config.toml
n_experts = 32
hidden_act = "swiglu"
vocab_size = 2048
norm_place = "pre"
parallel_block = true
init_std_up = 0.0564
schedule = "wsd"
max_seq_len = 512
Below are experts of layer 7 (counted from 0) of a mixture-of-experts language model. Rows are named router (the router's row for the expert), gate (a neuron's input weights, with its number), up (a neuron's input weights, with its number) and show model dimensions 128-191. Each number is 500 + 25 x the weight over its row's rms, rounded and kept within 0 to 999. Numbers have three digits each.
Before each expert's rows: a language model's description of what the expert responds to. This comes from a sample of Wikipedia text that the model never trained on.

# expert 12
Pieces completing European surnames and given names, like Nemeche-k, Riche-rt, Ghe-or-ghe, plus common name words such as Smith, Black, County.
router:525518487482523531533532458539523496510481464545496467529538512486545529486467506528496532502479450522513478489444507538479496532481470516540494490485458480476505493504488515493469463522463517
gate0:488487502478463497449530526491490483504495450522492552504484502483471514503478463510489501508490502492529482440501521489481514497518444482486519507483479512520533533582466505484489538502480478
up0:507498504516488497484525503531439554493506444489477485506495482531482520508541480500474451517506522504489513508513504484546487458507483552484503512519497494495488484493532487501483511521488460
gate1:476487508473490519503510465545459525490513492469525486520503511517505498506485516502489522479505486446515505465555478559451548518482514523501469476524502494517501462469485522456534507506506489
up1:504512501455488474483498473511490533489474522536530470479511523470533472498498536484488541496509474500450529433543517537464487494494538501516497482524524486544490444507502506501484530499537529
gate2:495502474475432518498526552472520488508502445486538479529501492515527527490525496504489464522404531480487535509485499521533495498502539488498534481496503455517512515472455461477499492458518483
up2:518551467462495502511509513467521513510478458531483531526494456470464473523503480522475520477455509541494557449538498544494498466496519499507510466494473533490543500495487514514472533530509490
gate3:481517512540492524509561513504455513502477508517547536517491510463478476513498479495539539502492489483501481460562506464457481491477524502536464468489467477531445473528506499515503487473519529
up3:517503542442516481517480550478460494499461498496529497515500526502507448537460493479457495523546475467502503524533461542498484526506510476514469547519521519514497456485550502492525514534497510
gate4:460515489473533439507499474507466500500513497490532507498519508496528520513536495513535500537492500469458467509494477516505519505510511481504519503500480485532526502486451495519523512505503491
up4:528477476483517534528519561510531485495487499465503486523504504492523504493524482503521585512568488512475469494497500495494479525494543507500505477494495506478479534444476498532532488476443483
gate5:477530499506468553525522550484507466499517494556478497510509460508492499498451507531485537514484489491511503515522444517520461535497503493501532491529503464497493490477494530513499517445477474
up5:509493478481503495527487488476534492494534497487492506529510532510536462480522526493490440473509526491505511504489521457440513530502462484532499498486531493489465480533508533510469524521558545
gate6:494490465491519513549543488447536465450507519533492489483515519473514561537539478483546511485487482529509524509487528528503474486547510463502502488498519506485517517473471494494473484485545528
up6:486502475514474521515551445515504451462506527511491534491512505507492531504514488528471530463503520518533465519512495497528498476500516457535501527540531488466519467533513498522445505502459498
gate7:484501493480487486534500520501523474445504516470459523519474521533539504454449489511494458532543482498517509518499486453484531560507526466479545468508528510457492485456487515464522517470473490
up7:519517466526448507499518461486468515512520510496496518494527492514498484524484493488524523492464505512479463516515499513525500511519506549457437523514468518493465509507518489523495500521501551
gate8:477459508465499514508469500525543490454483487504473506511467560475484497523555492484489447473520491544472477476526432515513469507556514500504528497511505512465470525504525487491467529486505477
up8:498500503533511481496490463491498523559482468523500454452554431510483468498499493536483503505448497544476514517438503480537514536456495498491491472518520473485532497530478526514524501473504465
gate9:526491508525494488468586515529504510504500470499509518480505465514510490564471504530507494531531510493472521524481467479525513489549509480470475501495492510481497489489487506477481500466499482
up9:442499519446490513492466519485483471517515481484513498498536527510489505478525483467507476488432525482501480480523546495459461533506514488551506470509522524498483480500495493519500509513487516
gate10:500520505522487543473443480466462521506531470535502538502518518508518526490511453480517476477491508527562471493523470491504564473495491509529508503458492537515487496513433479484517487547499468
up10:498466483486506468489495547500490540522522506518480511512525509495501453504480506492460495477507498520540448426498480530529503498487490501485487528498516527510499507473507454507544483513466489
gate11:502513527517559526484494535514530507460494504502442472507510467525509480524499491512513481536534486510501558491515496535527463525556518524484514554516498487522527481474465467503481502462504496
up11:489507494538519492484514528534513531481520504506507508482503465544543551523506510515504488505515461485532454523512535490471481525466492500509518492511452470491529453544485495483481498479514486
gate12:521461541516543477490499480530505496459496460506510545473498443495512489510483540509556473534480522507447495502486496485477489529500510537495474518507496491517569480519501469552432517548567468
up12:520493502488483493530512527517504546494539479541534509516517508498522457507494530542511509524460451498490535487489470493453530546468505479495513482475506466490542500514497498509490495539524527
gate13:500466517519466472443489530528506556560526501482503519475470499503465480501514514526528491515526466484529472505534502498499511480493483485503493479511514495497491527548487460494475505521488493
up13:469471482442551482535499505482498466484488470460502472538496543474559513535520508483527490533457520516485545497463499487501487498480523504497467510537507491493459503481496506501484497511479472
gate14:462472551482457491521487531521462480523468493479448502466532528478518537478491518525537529492494518474539476466498519500516508475500482528466504486513493519542492509508527493478490545501555519
up14:490514495483504508534503489519480445542564516450499479540493512507489487475511491521443511505472575461535538474502497479504515488497486493463505518522532490511537527540507500484487487529492519
gate15:528471482472514481539502498525480532524535504523456502478470507473489543510470511457470464462497510493480475477491458476520480498492490530530468481504497510487526488574505457479503497519505494
up15:496508518536509450476479487540487516493498482498472454535496472517525484454519512544488535477498498497510488508536448492537506538508528501494513494506528471510485474484474488494506468515475509
gate16:524511481495522500501475505500520529487497463502509483516454512555489525471542486487487509477503483529515463502463479485526558470517503494461522523458546544504526518531453491547553481495528496
up16:499467523524529511483502493483515498489502505505513509505497440472511497464494492520529519533462514473517518460512508528515485481489493490502553508558506512508505505544471504492532483516504522
gate17:522526464498503554504477508520531517491537525471472488484475436502499537510524494540505479488481517496508535517504464536524551503510483514464475465527562527488504477511502494488526493473457496
up17:510515513475459506490493503518507473493508523492456479518477461497480508479469517505489520462494488454537533458481467542476552538479493540473449501506510528465510495496485508479530498511474494
gate18:458484515471511492457457519497455531462548493503495489481521505523521502481476526498516514489480506537514530483506480501491520484479455548469498457519492493523504563532527463489535481491517487
up18:537457556502476504495526494520516512508458491525475459513538450537502519501480502524511515493497505491464529507479544506539553447496520516502502476475487482497483517521531483461520513488505451
gate19:532432517515544509500493481486505519551559449520486493517519470546459494462530491494507507506490484486464513536491460463496481517478548529483533527503483513523546456546521487488515485499492500
up19:518476480539507525491513492526466505522542494535520519548516495497498482495468476473453493447577484476491481472466439541520505485480514513516495483471488488480541452531481533483517502504466471
gate20:532488485478510528437517492497471540511465544473525578480539506521512461533477504526509518506511561505474517507481474495536526459474466494498482471493497471461476527504494521551455496514502511
up20:510509508467437486474555533479557513497508509445510525539477513506502475508498513496536461492503444537504459509521473512502521525517471484489470509465479503479507500532497507524472488517554509
gate21:482488473520493437508535536481526492532544525531465495497505499547471463520500508485510494496492532466491552503551491437471471509518518526525478529487489512523504479524468496466464503530495532
up21:536473438477519558518509490508538436527438539504529488494468499497480504467473506503470491462486501523496485523491494553531522522498504502490527511515518460482513476531495507470526485518528524
gate22:522472513491516502503472530484465480457519496492501455488507497499474552483488490506481468448516504463513527499493493485499506500506495508481527510474498493532534497445522480519536474511473485
up22:499473488489492514519514482498484556534510460504515477510558555464495528512517519494482472497516529485506492457500513469508449514475507473536447451522455491508484468537455493508485480507488499
gate23:486504482500476495487506536500521531549482449511508485515495489534508500479481510465499443502503493485530539502509474524502505493493516489491495482520504520473483498525539516430502482527460482
up23:552473525514533539517489465491485523448515505511500522532502453486510472479516448519471525533505502508472511479484561442500482490482512470514540530471503486542523510465486510510517532456523537
gate24:485532538510543481504501483480469448495490535514499509499503485545533458491496447546503498470507498483495505488515541498507489475497498498481541518520527502510497495477502444495478519495531491
up24:513487495503551494489485489470549537496475457470507504467520484492495521491451503510439499495443503495481504496468483505476467497509485564462485486477528503561504514519538503538529471496482504
gate25:461523465498509481540486517537489463516469482517471496544473536486502483478476512490539477536504495491483483514567458480515506506482493487470481454472471479548553541540508490484500500455522470
up25:493500520509478483512499493538482480520496514517520506503524496477485518480515501535495527524512423532493525498492493447500540469471504536489504445480517525458478494497514554521525499500474482
gate26:499514561491456508469506498470492490513509507486527474490500513512453499488513505429491485459497495537524544488509503517531510468537472484529508499496488521473502443477493529483459493480510530
up26:524531530508467485507510460468501493503505532495540477515460539543473500498513497453478464489492488544521514514486493489499500498500450490561504483484468482495508453499500537513446488501502542
gate27:535440514506514522508531494490532467530507487469517501509484514459536511476517512498479502466491513541477542519454472513535489540490578480488556459513517474497515503520523521475533531485499507
up27:505493505501501478494563497513498476499557485530541504473514527463510450469491460501520534496461568489505515466527470495496484496492521477531491499525493503510495515489561520558465531495466531
gate28:519495524472488472473567482479496494515503508513515511517562511485522462460474544498544561462516492533498458506501491531515497515532483517458544500490498522461494486484525523509538541505477448
up28:486505484514490484560509504486523474531521490459515510491478530489511523488497480545495495560508531512491501548515471512503536509539472530570531462494482493474532484465491511517439500501500496
gate29:523508496475524531540486511511460455505512493559465485461499495506507493512499478483456516491477491507515512531539505505532477503519493510474453518479515522447487516489496461515496514466522515
up29:507529464507495521504500508507474458526478546553474442470494497535503555498475473507483511478486501515506522518529492499535477486495517473522486495515526491471455502512439484517463494511500562
gate30:500503538484510461495467467499474473500545512511497497503499499483521547505490519510495533510522488501525496505494524492503541451450455483523489483460493507492552535492485518518491508538498526
up30:474497565438510503483492517504468506462529482521521517492471530496510491581522492485523514510500495474540558460503460493477539475481486481466520534528472484481514521464524469511471496444512561
gate31:478497519466470483507525513499490501473458465526473532511488547462486552481522515482482481484557495480556488478499470509504505523520503476498441489485501522489501497518500486503504509532489521
up31:476481529498489464487501509502504465505479472527493490515509513439508522485488514530491526477510496527561501437476491514473506503471511470511453511488484513498516475527485503505452516558486540
gate32:557490504513526529486530485459455492494510497516498443514444543482496472525509508505459511515491496462511522498489461494477479495517506455489454477531468485462531504456494528455484515533520534
up32:538525483486481466493482449519487510476515528512513537544497523493506521492495507498442524496495471538501480477499459485452539474481494519497503488482523518439501519504520485427490484498492492

# expert 16
Middle letters of verbs and comparatives, such as eas|i|er, gath|er|ed, weig|h|ed, bo|x|er, plus based, served, used, moved.
router:516505462491451525486464531544530523521505530483485476518500486493507498475504467498491534493494487514484457504493478552486499548476525494502499551443491529475497508488497502504482511515535501
gate2:512534491506498481521472511504481569492493493505533477488505502490497471514503505504506483488491499512551478502511487494507499500486479537471507478498549496525490533514505482509517538523566498
up2:533488455488503500442478503460453489539534501517513516475521480474517444516489487504532496537501492505506468506471494493517497484493528455521493498495505525516518531491502527534460462512477459
gate3:524524485481476468544487465510499524536506508492497505521484515560528524468517574503530506504486496479527511478506513488515526498566515481506478470486518513454459535481467521499483499503547525
up3:498506492519488515473538505507511483464499520500510478485495502444495517528495492513483495537501493506484522521535478486484517465466525493474486515529464450518523462513521496501527495458500456
gate4:493565471500466505553487474495510424510506480506542466511506463508505468510490515503520544546483511467495555493487506473467522493523455533516512512482524551482527504554526517529539520540485515
up4:511473505491489481502495483519489533488458514467532531477475474484497526466479499489467469496513540497551481502459528473533494535507443520475530513492489546506482488496461502531517534502485503
gate5:512474499510498459518529528514472515515495458535483482499514508523472473476490505470511491500519491472524506508499564509496537529470419542552490502492500528503484480460497507434514501500475536
up5:489526533530529534488516507496527483546514507463504499490517461467484486457461522498503436528485517497496487490542489520478510522469494543476469497504472502502469469467507486512503492527469482
gate6:517498505528477576504540425463486484458476496476504517516495496481492502496527550475462482458512497501534516529488490513549505506527495519442530549485515490502510501492481502502542489486493511
up6:513495496535484491505525474463487481490517514495518532512520497538467520550469492478515507497545508462514495524514497451518505519510534539483498490516509513481513498537472551506480503526477524
gate7:510472540483578485483499517466518531505486483526498472513514464512474483472499538559486495496463499500534507482500526451511495485486514516492492471496492544497507505499453467480521480482478520
up7:565474500490543528487485483496496481498518491500504523544477515508467499461466539508527506483463502527502513526512525454531510484548479525495529491516503450518477489474450510541510504488493487
gate8:503461508488492513508504514518504501474499489484519563471488508533460502496498542524502493524471534448523484495475479523485488489500505495510481473532545504483490462508537473471495562523545533
up8:497482504468521483501484505534503526511536515473511477459502513482491459484494510467484489505519486535483499554438460515518500502493469517562505460521547487517523443498486501500445474546503491
gate9:482530490499525510510507448542468523507499517508501515507505491452565506523511530530486471494562481492499462517529469494506488438520524504543500501514499500462468505534504523527498496511476451
up9:485497468518494564470489471449470490523451491498544470482502498511541519512511514509501510504532492523493494484449478516489510503512490503493495514467449494486472515502466516467490459504528547
gate10:492457480520504507445517528491498463508498510517531514479467511522450488520539516554464535503444543523574498550534524482484500537492468488478520441511471545496517523471503482500519497483519475
up10:502502512492470482460515499522540547497505503504482487517533456452478483501528533530510533503501504544502476510513461482516536503478485515508481489491486558464517505477541490536526531485526453
gate11:528478534519520511544515533447479462530496471523518542482494516525535485495484479494486462506493496511479532476544507468430495465482489513522508505514475484519472463508488489444463461515489517
up11:503489541486460496454494499514492506472497523489472455468508481491488527499477533502490530494503494508518468487481480512548503496548524490457452491531531448489528503510497493501475530490485508
gate12:448503521492494497535491499534514492481484488478551492504517507499543498467468508517458490517470529485523507500500442512478483522479481445492530513518501507497516417528480474501459519495555488
up12:523500495487459499507492477514517513486543491489507523471527509555479493519499490500527529501444510436516464505473499549499489517497512482473476507490517555514523466517477451452527465508465509
gate13:452513517473502514501476495502508417540524517510522480475518516515524494465531498458510470525495480521498500530471525489481470516498464486531479496461463524499482484474476462475530455531492464
up13:445532512510473497503519484531512497511500508552476444497535474504486544492518477479492480493477483468497491534479531511509502452489494498476491539516529514515500451462523531475484509519526509
gate14:495474546491531500509518478509512495505520482502472502494507482490496538519506556543480503554477476485502493508525469492476533503498494473495512486506557490513441437531535492467455480476517473
up14:504533509484536471466473516489538511477497525472495540502504512451439527532512522497484511526550497506490455503488440511482504486454521449565485491508485546520487520493479458507517514511479503
gate15:488511550487480483465478455538509519530504457496488524508486471508523509472489518472552491493485496513518509452488478539502485472480474491525507491512500506466478517508518499494519516500527519
up15:451477529465469540528525509500506513540542458473484516513508487514517477480507503480555534529498490505512506469521494499463432509494493485523507434490459531497563489522514480512498534542509507
gate16:500518493518523505464524538513503516495519515521469495488500466516539521507482458495488469517485503526473484528520520509515498500487543460486509493517546530483478509523504503511556457500497511
up16:506545492476516505514506492500487486542494502506531516510502551508474472514484502493517475479504479524465548524521508461480442516535482538534544518500513471513498484505472503498519476515522531
gate17:477476430494499529530510506511503553535519508511528513504510482511530461497480516482557535487503546497525532487522479484489531483498470485485475498488473478469496535512469475510484529500539519
up17:495545517500509475452522467509483491507489461494500499504485502495497519457550498479451483468529500499504483509488536516559484551498463491510502484541550515495510465542496536498551501536458487
gate18:523519530486524458498505552519540477463504485562493512512515552520455455508496479541443480475466510474459523531520491486506503493470519486529511501473508498511532474488490471519478510506463521
up18:457499472547501483483481521481520482511538507489497503485493506544504499515504515514547522508458567466517521500519493461471530496510498533473546471476528526477470490551474500531528482505509523
gate19:526503507440488493542507503492499495524510469545492471459495488501522509510501505514520537541515483533488503512495501480528461542477486506512505511515485507542546510489457494527537419455463528
up19:456493471486475516443480532514451494487498499504456472481528440513502486555448525475496452516524545492494521506492515476508525480458521536517508515483542483489520512490551501497445551475481508
gate20:490481538510475481448500516505522510536488481487531499493462514487530491457516505498457507479474465507495487494476515511472467528484544477483510461454481491477476520520499548488525491479483488
up20:500517514498490462540508529504527522506463495488522498534496482472520505512510494513524516464464506524530490524506469501489518536488537507512499515486491499525502522491478513454525494445465470
gate21:465518493504499431509510530474515467483492482512494489518487487466527504488488449532513457483515492483518501554503490505499479522510496511472525510511515506521488494487520507475471495475522488
up21:491520507512512498546524548486502482514492515506465480481506463489470476477551507507498505452503525526519493514498495495515445539496519480545520474512501503498511558478395499451548489510485504
gate22:490516505541497479494508528521483448487538507528468514553545547517445502475460502488528543455485502508504495475530475516481485550489510456513547456505454499527476460496490484486556534518531485
up22:509448489493512520510476519486507489498514490515484474495493493515493499565497487562532467483446516500482491559548519491525466554515491493534505504502503520510483486508452517505501500486532500
gate23:499479458455479505488470513499509518464522486553509495507489442487486520470478527448442449510465471513489511532552508519500479508487518459488473477501496507562523485476534485513479480476467480
up23:520484486514494519441515467502503459515480480519519506500512513489469507474512503538524507472541496489565475523502479477496488520487522537545501502540492443493537481474505495529536526488461472
gate24:451487519503512507507554530529518505525486512457519513457495502490496479497519471537473507546482498497508526495482491501496488501526503470567499523484520490435511499454482531531499503515522510
up24:506491504452466495536478498521518463499509509514515462506501471541475476464483501453526482522535537480510510528480503523509530449564495505491490485503527513508483475486518483469485547471510473
gate25:498503469489489469485550474510490507492502501502500504489519517522522491496536512528513494479484473534507517500477463514475479508485478453469474497554537521513496490503466518505493451506532487
up25:535505414512525489458531488497459481491480511499505493539514522508534526482466548490520476466493485544513496523484491531500468508458456485486467539525504494495455502514488556521504489504499521
gate26:485533461484470539496475478502473484503478497462507527513483495534519455468568508527490500494562506496527478434509522469484498524507483507538483469521509480542487478475493477519486495495504478
up26:523547540482466495504512522502506473468477551543449540517484447531481501495502501480513516516537485505532481479479537485451515517504530498504546499485473440529487492510523499465493513485504533
gate27:534494440480514526511492487522514480570473523508503480480484472503515435500492519521486483485518504491462577514508455496519485511498472499464512477511567509495500494469482491542530465490446476
up27:492548541502504533490514509552496488541486519488500493430505458497497495539472467536548507494523480525489441517485483526490555490463506491500510533483534484543499570482540527489498506502486518
gate28:458546516514481492486478501472487495494552501503496498522489495527513493512449489497500479477436484464454487494447539509479497463481526478470482510505510512483476476505482456449495518506534506
up28:497458523526448484469558467537508533504535503515479455497467448515529463478541479462523498447487516474498518484499505520502503430498510509517504485484464517499514497535503499500523517491541526
gate29:524495471568474517491484502498443540506473486506459489518507467496555443500518521532487506489481456536497478557490480496501507488500505482503479478552531485529463461508513533506486536484482505
up29:489467524538540487547490494462486525478555517472478489482478488522493465530495535469482544477509511518509510530570456516533465522487521476478509512480478504583473478445494537514512530487472454
gate30:491481474495503494495462506497462528495477513535483495463488487530534470483508510492510458523541504488493507481491496450515482480474498567460525471525521450512491505528499497479516508493503475
up30:453493509472452503473514499549477514500484483485459484504508493470507498503483507483441501487491503528466532464480487472550488512483523507502516484507504492430516531535545516498514511509495498
gate31:519498462525489506543499458469512503493502513484502526525524458500522515434501511510474492546502541551494497512540528520496507518489455489494472472521529490496485498530487544470486498461454501
up31:518462514556488519500508470490520476499492515548506506500534488469495582478526500506507523530465491490541509537448499455509517484500499516477552464517457501475463479542479505496511492490525523
gate32:515472507469461486499502539470536496506494501482482481474489483542496501503496479502485517530469455488515485522561462505517442536522467456494522499479453471490492468510540484488502455477500496
up32:503474489495451469498472504502522506489482483498507521538554504481470540486477505478539478522506493482479482488496460524463530510482471508451496516476517532526482494494472551490480514516507496
gate33:502488467494488452503482492516479498451502443501495500489498500550530508483479479502526489535495493517503509517492519455523523522519499553497483501475538497465481452521459515511501496489521514
up33:549532480542473501484483481491505470502493471524510467512506505472511530509567491525502518507518474505535477487508457515502485497504509526512520483500476494470558552542497433538479447498492494
gate34:509490496466503491532499520493522510492496511535444525487506449489497525464515508499505492505477487496489487528503505490529500451482501517481522478516534506547529487536515504487522518504483496
up34:498534489479511517498481528485460511464505501484502513490496512516482518526472463486496470539496521463478506467501505544525476493471526489515557504487557540492501531515500509491488522501491493

# expert 11
Consonant word pieces early inside longer English words, such as prop-ag-ate, arch-b-ishop, appro-x-imately, cu-st-omers.
router:507499494503517538519477494472489478475500462508475519453477509512463571483515501494510478503519510529507488515464527541516510498480483475519516506480520511514522458494500528511513488499527539
gate2:489458490497486497489502527486472525467487494462481458494488509491498515497474512511476474542520502499517529531500535488465496541475530472462511527464514488531519465575468524517512453501469489
up2:502477505517469496526532489533492468478519501509491440517501502483534535472497518473486535480518490534525448549502478506495520502516507521485484491496486493520464534547442512541524504522517476
gate3:505511467504506510484473488475539528499509467476511486520470531509484439531529499504472483457520483512492520525507500491518473560510485541524493468511505484510505484499485512492467465471524479
up3:476489484525513474463491535530456473533519516523451527549492534501516469509460545504516499512500536462477508508496532530471534501507506451553511510445504529486495486472511524469495493508500538
gate4:535529504514492507480500561499528465508540510487516468506475482535513451528503522490514463508536516502545496472455512483500468530538513530460505477472498492467502547504489516465503498467533468
up4:508490461544492500501531472517492477517453497512548484482527504463524541520519486494507506496492485555530472511521519529483507484484497505547513435523533471485509500514525525541530446499539497
gate5:510505490493510483518477496526487530477454503522522477507517519531488532530526474510523504474489502465495507500549496525493510486521555459560528450496503526495486468502518512497450509455494510
up5:497515520522479457526502522497501517521490508481531487515490481509510516475514479538456527538505533457504523530513488479500519526468586484507474507560518503497499465489523516505475473558462518
gate6:507540502468494531508504533515484475548514465491494483508469494525493487460479497476464506495447509458503461529519506560480520491524503526518503529514528482492428479501487487454499531491521508
up6:487477488459475555493503494491515532519431524532498554453469458509490571487535519474474537481521488513503494498476492508521511439469489506496473516466518466485492493508468498495466490507490533
gate7:479494479561479518500525478529485605482539515501454466463480481498513479510469475504486480510478500533459544528510506497514509481523493542524517504537484482495445490491491510525511492452515474
up7:459496477532494539466502507501507503506504469527488523532493523504518457491497481498455502496510508463515462483502484521499458491528491575469467529513489503470465502498501471452549501550483522
gate8:479503525468475474556551514495515502493512504522491446481488500470511491510505471499500511529489494494558567490504472528497515479543503507521509501482499491506499532479522520446501514479485517
up8:497514471482502529504476499459514539506524525470532452512522488564516501513551476478497472467467509519510468467481492464499492536489429496508492510516507506503475481484520520463498478524501512
gate9:497442461510461537463503515482490519442506515519521507446528482514478513486458524547525499454535506505500484469464505453487511504496499482539491465507514489505529493518527495472497554518530487
up9:511532523484527458495512511488505476558492500429482532539508499465515478495524492447488552555517518486500465539523470525527522566483500478475527520517530533486508531513514454493503505525474494
gate10:453527505510519534492481507522515482518538454484492480476500534466488527533564542538500512471513491506474450472480502471479465497507530497480505498489485507467471541497507519543472469483533504
up10:484481533492477562471543510481534480514524505463499488489480531491472481514503475499521500515495506504486498519478474491496488499484496463503463526526495496474488491546532503490455524595498475
gate11:508477565461488476511511488478475474502491475444508502473506518497527473474446531480521499508518509495530483510526461487513493487490452536461496463509491536513551520512498463542472503496533535
up11:480517502521499501493491510518558464492467527517521523522503503511523528550497475506508511446462491491450491512494496494527494494534506512499500483526559440446507490529495473496519472482503483
gate12:515498469484501477528476501466495500496446479557499497518527511513466500481516542510476509504530530522489453466533510530475412495490452492500484448501521484532540469483513509461479516487510485
up12:545473505539492508446477496516491513467431471520497485507496494498519462492543495517513474537492473486483438479538525508490536534460519522456487481449535469513500493482467493494506524478469444
gate13:462514507490484497501460495530471536473523498553454437484494470497554487492505550550525488498477506510433542480448503533514490469500530501497503484552511547510495520479503471534524514434535491
up13:489510513464465463476488524533543512503491527483487501509462540502495477521471510470525517498468489514487468514502487531531495547516504482528519507477476544517448545499519482512503522507495478
gate14:558477506522545531477508524438508487501540496553519501501493540508509488478527519549456524501518474536488526543567500436473505511520504532515482513523478523530490490502464532469506468441543519
up14:535497445501533533502539468476539520461542514529487524474500489524499507464499525524465499512590494487490491504520479464513463508461513471529510485561487463519498484502480517524491484486521483
gate15:545533512533481482532512486510509525494482502525493473463505472527514509454471482527465505516521500524494515480491514484495491565500535524561470503529505494489474498488517491456499448477460498
up15:460473506440487511518511504476533516499530510447520502541488518474485472545511478506508487504503440477487494481508526508542475531494489462482448535521444475534523508479511522494513506509492496
gate16:517434520510465470445510526551505480506488543535482496484469510501505472489479526529474493509491484518491513479528493509513486538481502498502514524495537489480516485501549474466497538485495495
up16:523534503497535458491559514486546515491485453490527519491497475540477499508486484473477489502527480525494509544498467500496497491474491479452478454491509497503480517508485475528545491486501506
gate17:510458507522501419508510490438485511456463505470567521505522498508505485494525506524518504526505534486481525507543455526459515489456530448485474477467513478498533505537504523538539477475468499
up17:502459492451499501523478482503508552459480545499491475485480544554516494510491506506502508508467479501497522492507501512500439511478495518508515497511465494516526530505516498476515534520500509
gate18:512497527512489469489526506556491551477517483496461466456486452488513516509489540490473533542489486502507476448511480537472535488511524485484511488499496469484524483504483512497486520519497508
up18:498502519500483491515513493516484515479473471562488470487489466549536494496449522530518499534501545542493483531513492502505466527476542497547489501495519494508520485483490471476525525453499542
gate19:479526527511519519465525509468526498515539500483484534462506471551476473505506447465488549511555512467495493537531531480521520485539488494475512496475559520485516535518545519514467544488540470
up19:536511447496500463492530487429522477511498488513495463529501536520489508514547510450502489505462522540527504464526471518482529506496496449520490505506454509461523486475442536502478458481537529
gate20:501476508480471497531517517533485527497570535465511486504480497463483456521491495488504517476519497467437512503492502491488497526489512520490529483519506515467490484466490460493490503452514526
up20:476484519448474551540517481518530476497511483518499490506502491501470506521537523480495512523513477512490458468500481514483474488528493520463531511462457450465523542525523480526500555489499484
gate21:519515487511490500522503532504531489483469502494445493442516509505476534497472483494490476460526474523524499468477475495507484518491498470456477497559457525483522470483505467478480463506503497
up21:475455528491452482508484480515525501536500520517512519538487485508552493468469469542505513535487476502499513521464480502481516502484491532516504488492501496479485499468491468514504489496490475
gate22:511461496529484505544494454502520494489480434498484476479518495479544530418501497505480518504485539539479451502449500509503501479490528502508526512509480482531497492514547499483457503460472482
up22:475511463460504479484500520481502560493507495464507486464535471452469462538510506456499494493507515504523451465530496505519516507487453522451489495508532482494483543487464525542511525521488515
gate23:491506540500493530487517516535505451552534459538468448464539475501515532481497516527505504563525473454498499457494523514536541498511512500488489548481540512485476547453506471477528512492500511
up23:490515514490510518458567476491490487501442496449494489532516512510531486525480517538494470501508541531486489480454512529509472436524477507521484528485481489477483500514494506545492508489503499
gate24:539491506518469467504486473517535495465486472484476501541503470508520507536490480539537527461530445500488484498479512496514455478478484534514517460470473483498502490514554518484501499481503497
up24:488525495567475502461487521498557501498508469526497500522534490504508510543499485526528495471508487510529513483464469448458513512452494493498520487466490466536516470512497478477525454485507467
gate25:534528524522489523496471506538488526488517482503452545472518492485483481502467510492478536511529568483547559456553472491500503462485494508519505504498523471497499483466470515487482511544501496
up25:492472505516491453495527527454470524459496519516512543513496489487491471461462496479477507492498474525484496489486507521556543489464478482523511517508538480495484508494482485474463457483507482
gate26:502500477483506525496512493521514518499481514539513466555468500507490499539507492512550525483501503479470503460502530494491512467489510509500506482504536501483493514498530528508455527463498501
up26:491476541452515547486508486488520494463476503481565497476435511583518482484489509513507483520512478518507470487468543508487493514480528514510491483460480516480480499488487478552524461473518528
gate27:467484527530502516467501462520473538483517485504487498454509485532516545478476509551488498490545543530554527474455469487524465499493491526521518486491514475517541444509527474488553506497503532
up27:475506472495528553514503502535439477506502486472514490494501498478478474533530533458513467520556453517472472451521493520482442511468500499496511501496467525499488458476480528493529475496506493
gate28:440550518485497484490482513466506500509533478497490515483476527484524493458484460496494483478492543484510481509542506477518512493456474476483473455534496577543474476508482519529453489510483476
up28:510475486487487492511442506432488494508482505504493498522510459517489503481502516506501486500512514533484509453519526513472484481529554473514525449512510439477512458487497501510479538519483521
gate29:496487484502514495498485501515493488500500471529462456460479527429513504465505510540441505493468477471520453497483506509508479483489490507508513508523470540469517491499521433503508501516498506
up29:485495508484537493535490509489498500501507447504521528510468536517457513483451528549472497501487516426488464537533542478545464508498492513496493504544524494492502518521501473488509474470479521
gate30:495526489487507494459508479558502565509482493528525490541474490496538480544474490500518514440491524505504515499471511474468517527495520475514493518527539455458552463493524505492467497541522523
up30:498518467531529484465498474483485491495510479498546478490480484493478509496533480477495546492539492563524497495499505464469473488519489439524497547493514498478502468511506478506511520494499528
gate31:494507510503538494474520500440510504502509511523483481506524490535513519498546536500511479540504498482517554528493506493551468481489515521523514491541475516527490488517518490492510532449508546
up31:505508489490471496491526449559502510488520489483476510536538442503525528520512493456538481510515528453530513490537467510508505513498479506493480462512508523481498484530532518521489493493513499
gate32:493506516521516534518478465447468508532478523489505474483483473478525510518483481546485485529490515558470469466494493510476537509516476501506514502486491486503521462523508532517504535503527508
up32:536475498487489541475526481471463529519469526506494476495488540492494506443460518510516497535517496546495475475508487514515507470537514479490501488464508470502492458484529528481524542495506526
gate33:498472517487512531495504457495474486469446481491512521467515460551509489501478523473492448539550521547488503505474490492563529499487479526505508481502498507520475459493469542508504485431499509
up33:469485497460490519529525513504520502493471478513468502478482471515530484468455458496497506498522471504517481515502481507515505488488494550495464516512546516532497488513470555467498473485505475
gate34:465494505517456512516498469566506466476497536516477499459479495504486492508522514545527482497476480512461493509505454528514483494542519429461521489535543483522510514526490522489488520469508463
up34:520511449480484490472524501475497518507540483490515490542508446520510551537527560482498559546490496506535522445510491497504501502485506493507484458543499525514477556514497495503508496488500532